Experts of a small language model.
Size: 9 layers, width 192, vocabulary 8192.
Experts: 80 experts in each of 8 layers, 128 GELU neurons an expert, a sigmoid router, a shared expert of 256 neurons.
Training: a variant of Muon for the experts, 1858 steps.
Below are experts of layer 3 (counted from 0) of a mixture-of-experts language model. Rows are named router (the router's row for the expert), up (a neuron's input weights, with its number) and show model dimensions 96-191. Each number is 128 + 24 x the weight over its row's rms, rounded and kept within 0 to 255. Numbers have three digits each.
Before each expert's rows: a language model's description of what the expert responds to. This comes from a sample of Wikipedia text that the model never trained on.

# expert 35
Description: Number words and quantifiers before nouns, such as two years, both, other, many, most, some, another.
router:192146135173149111155120138131111139164127141116105126174124138120133153074182139127128148133133097122130118116138174117077076134161140135061136158142120135137112123133103165084119132110159113109139124108141138129085144096100117128112126094130113100138107134093139121122125138159111104125
up13:102194130144141159138108108113107174152109148138128132152121119111150160127120131112136128106102103153143138160117143086111106139174146114100143105164117132110099150136116138105104121163148116123136138096123160107114114123101124112132134109176105082159101123120073146136117098137128138144
up14:142134121113132146099156150116118106149136132123137132166095120134143154165126152125106129137122164159107133112170136119122084077125151182170114155145075162127144137127156116141125145068159127132094114119123107134110106136097114105133133149142099095117130136122139116127084135139119122118
up15:139126130165139130179136088119102135111125137162108145140125113129147162114167118124111127149139103134154119174092107113072129085092092139163134162145088095129099124129130083096104134152164126125121118108123168137089152140143091088153113083146115057108132115155099113119140161140144120107
up16:129176162130158073108102099107098118130131113090092159099132079091141128102109147150126108166160151153088105100108127108129100130140129130104095127134088150117158124135102107167094151167113113101119089162111127113117151171088081166141116108108104118125110145111149133137131129115124131130
up17:135115125131114168092138116133140153100136125097094136132061120135162121096099167099121138128146138109161142125106155118140115158120076107101135126152102142144102094110111166119162156130152112099138116084191118153125118187134150130107149179101118120133158149156179127105170149139081113137
up18:088122151142125147103156136151148137133097126167137150131113123172129147080114127143121166121106116131121110102110163127149104122123122137140089141123181142164157127115155132122109138115111131089117167156122125116093155111117092119109123125084112077141116147070115141110128167059110122140
up19:152149117144175102105103106090119149110124146159081156137115107109153142156082149125147107120153098137133111117120101121128115149117108128139126162123136114130127134144100171143166111140123115108130100167157142121107144156102126133146117101111115130127126090112119136117123091142141102110
up20:149081146173159100120094115139161096110122139131158102089139107134106146142143119141098130152130125088133144133126162155116152099140144167126164172130159144203144123122116079125106132132112135103152098138122137118130145117113191124151139073144110105094156128121149116128123109111089117172
up21:118094107132103158083114148130110097121133172134117124130142184175136128173186164147124141136087118107108124132132149159106143116135132150153112166120093150125143153118137116144173122120121155109107160125117111180108145117129132120108122113179117150110134115136140153097128083150093136135

# expert 27
Description: Word-internal pieces like c, ic, ac, p (Staphylococ-c-us, heptato-nic) and the apostrophe in possessive 's (Iraq's, bachelor's).
router:140098164150143146159135145130108126118055134103156137119137129137154135140157130112126159129133154136104125125179126115107137114119114100086112148158130130072159145138085163107150106093097157082113144164131142122115126106151156133160122129107079090132108140139112151114157111111130100144
up0:134114118117129133149080125119115125098106134104147108119105140128131112142114130139110102134128133178133158141130143135139107132169117149129110156132073087078142111112152123141145134122150106146145113139192137149093140062127184125107119107151126158156091120090151074138139136125165091084
up1:120170144118114122137167120104129131182120182165162139146115112132135150156099110109140122110155144115113176111127121128078139149041124138145126143133090131102104133128116113119170066145105117110120133102132124151138167173137158150116125142126076181116089123128117155105129120099132065183
up2:155134100116110150119119166165082160173112138122132102138190100103121118178116111065109136154087165142120122105126123089117163153174137128122129150179151112147131137180127142138126117111120115092108123136141137113105102122139117090123129129141069140142151169144113140102138079152130091107
up3:158132134112130143133133151123114156147086130138152153159116174094114129134181134108114173092154142149147127133146126106123139168145135115110125107160083157118153096147113153079118140099127158130119099145113109144140144177115126116085133128164112110166103132137139084140114100167163105128
up4:137113099152176125137149173118148119092133111171097166123142107178123140109120104155157147113115135106136077069109135115115133125157139125090128111164135129097151145145093151107104115111154090120107112149123113095107146153135150133114126113101123156124143144112101171147116139097152135131
up5:138166097119114158097133130124115061139114167120118111169151142111171162047102095112128129143109080098137119131170100135168119118150130116145106119171075136119111123161124149104146103126155147125180114158116128075124137086158127117126148155106163109158147139195157138149146107124116110149
up6:179149153144104105132124128160154087133113134070135143114166170139125162104142102150104121153130101105123157165131081105109091121150162086081117134149108144116091119103154154142117139123102094121183138092078172125127122054130129135117147097139106149120128118132155153107127115135109091155
up7:139170157086114150142107122130134149141157113181132138142128150137157111134138132099121144122104145118145121158148146130124074138173118112166150129140129164107153126123160130140129152129107122155146140090151113103156143139143135104118140085154136100126108157151102113099149112098149113115
up8:142152120088121136138119137116129139168115165187166145134111146134164111130157123139120145106169154173088119138130109126152140139133159110105145121091099129169150105133120077114132126105067114111151143072147170100181162109155146108067133096089105126076135149135140143120141106110142104088

# expert 38
Description: Adjectives, quantifiers and ordinals right after the, a or his, such as two, new, other, several, second, same, and suffixes like -al, -ical.
router:165139174160143104155159137128138157150121149152127135179128167140123149133131135148149145100092076136118133143131140128135073147147121097099128164104110144115132097145107139091177097131157128095130149098163079127092103130114129110135108111155126125076108172120140141150112147095104126107
up3:134118125156127105175131114097102128140154145125114082154150110100121182138176138116094133113101137147112093145161142115091162104142169147158156115145105112152149116141111169124111085152132138128145110128102097136072152080098064083110138132108133069132109121120115121126172142140162140132
up4:128152120132178108117133099136151163142092124136132126118146158152143169098088095148125112136122061149127156158118127142127076143120110096091143127115174122120102056137110119147123119165140118143151141133171111116132129167146095163118159097140132129099123145126105113128099115119125117115
up5:155126136123149127157143161144144194169100180129123069140114100171102123099100164105093130172133143080078134106138159139162130164134110118116121135096140147148133074121126140138110149122155126116119140103139083112128135110128127139145146119151113089134141135128183087140114114111101124138
up6:091120146149100117146133147088103140164101119104131204132142109066139142134126098129140117140143132135155122142115123128150148125130152125111104117117101106140114135106127130124225088117124102119122123140188131075107132122110094129121125137116097128115130144116105174187105109144156160098
up7:133162134102123120095084171151139129103121105159142156125143110166152107115086123090147144134133141116144073077203151109123132107127133131123144129145115147121120149142154131157085113127162123130105148138157108139084162122137132103204112086079124144152152138134114144136153107089091117137
up8:124176088159122120173126176141141144108142144121145112142140162139084094094137118113155100085123113105107128106085136141089131095161096128101098165154124111141138130154113145126106170122150115150173132089167121115136112109149140064157135101146109141112103124197145150057090124124122106093
up9:122155120170148145125127142116102121161124106192124106112143109136122140154098093123167133103121131109119108181125138137165152135106172115105119134120153135153134112138151131124097184151126144121145152095091108130099132132134131101159130106159126125134124067133153162113102112151116143148
up10:148129138107122156125106086162129115111092119127151123121107137101127156087158110099111162149142146140116177121122116101145121092121128138121152112142142132120106176115165108163102078097158166139112189162103104083107115112112113105160130146152151120159111137099128074124129176134154139131
up11:095120115120168141135097123143156115124125184113148104127100116153127126153119131092120146126147073118105104139075194114154102147108124144133132068110137071121148130100072125153152108086118102164119090131106141115092144135145122128126162098092141084150115107148106145135148094115155140116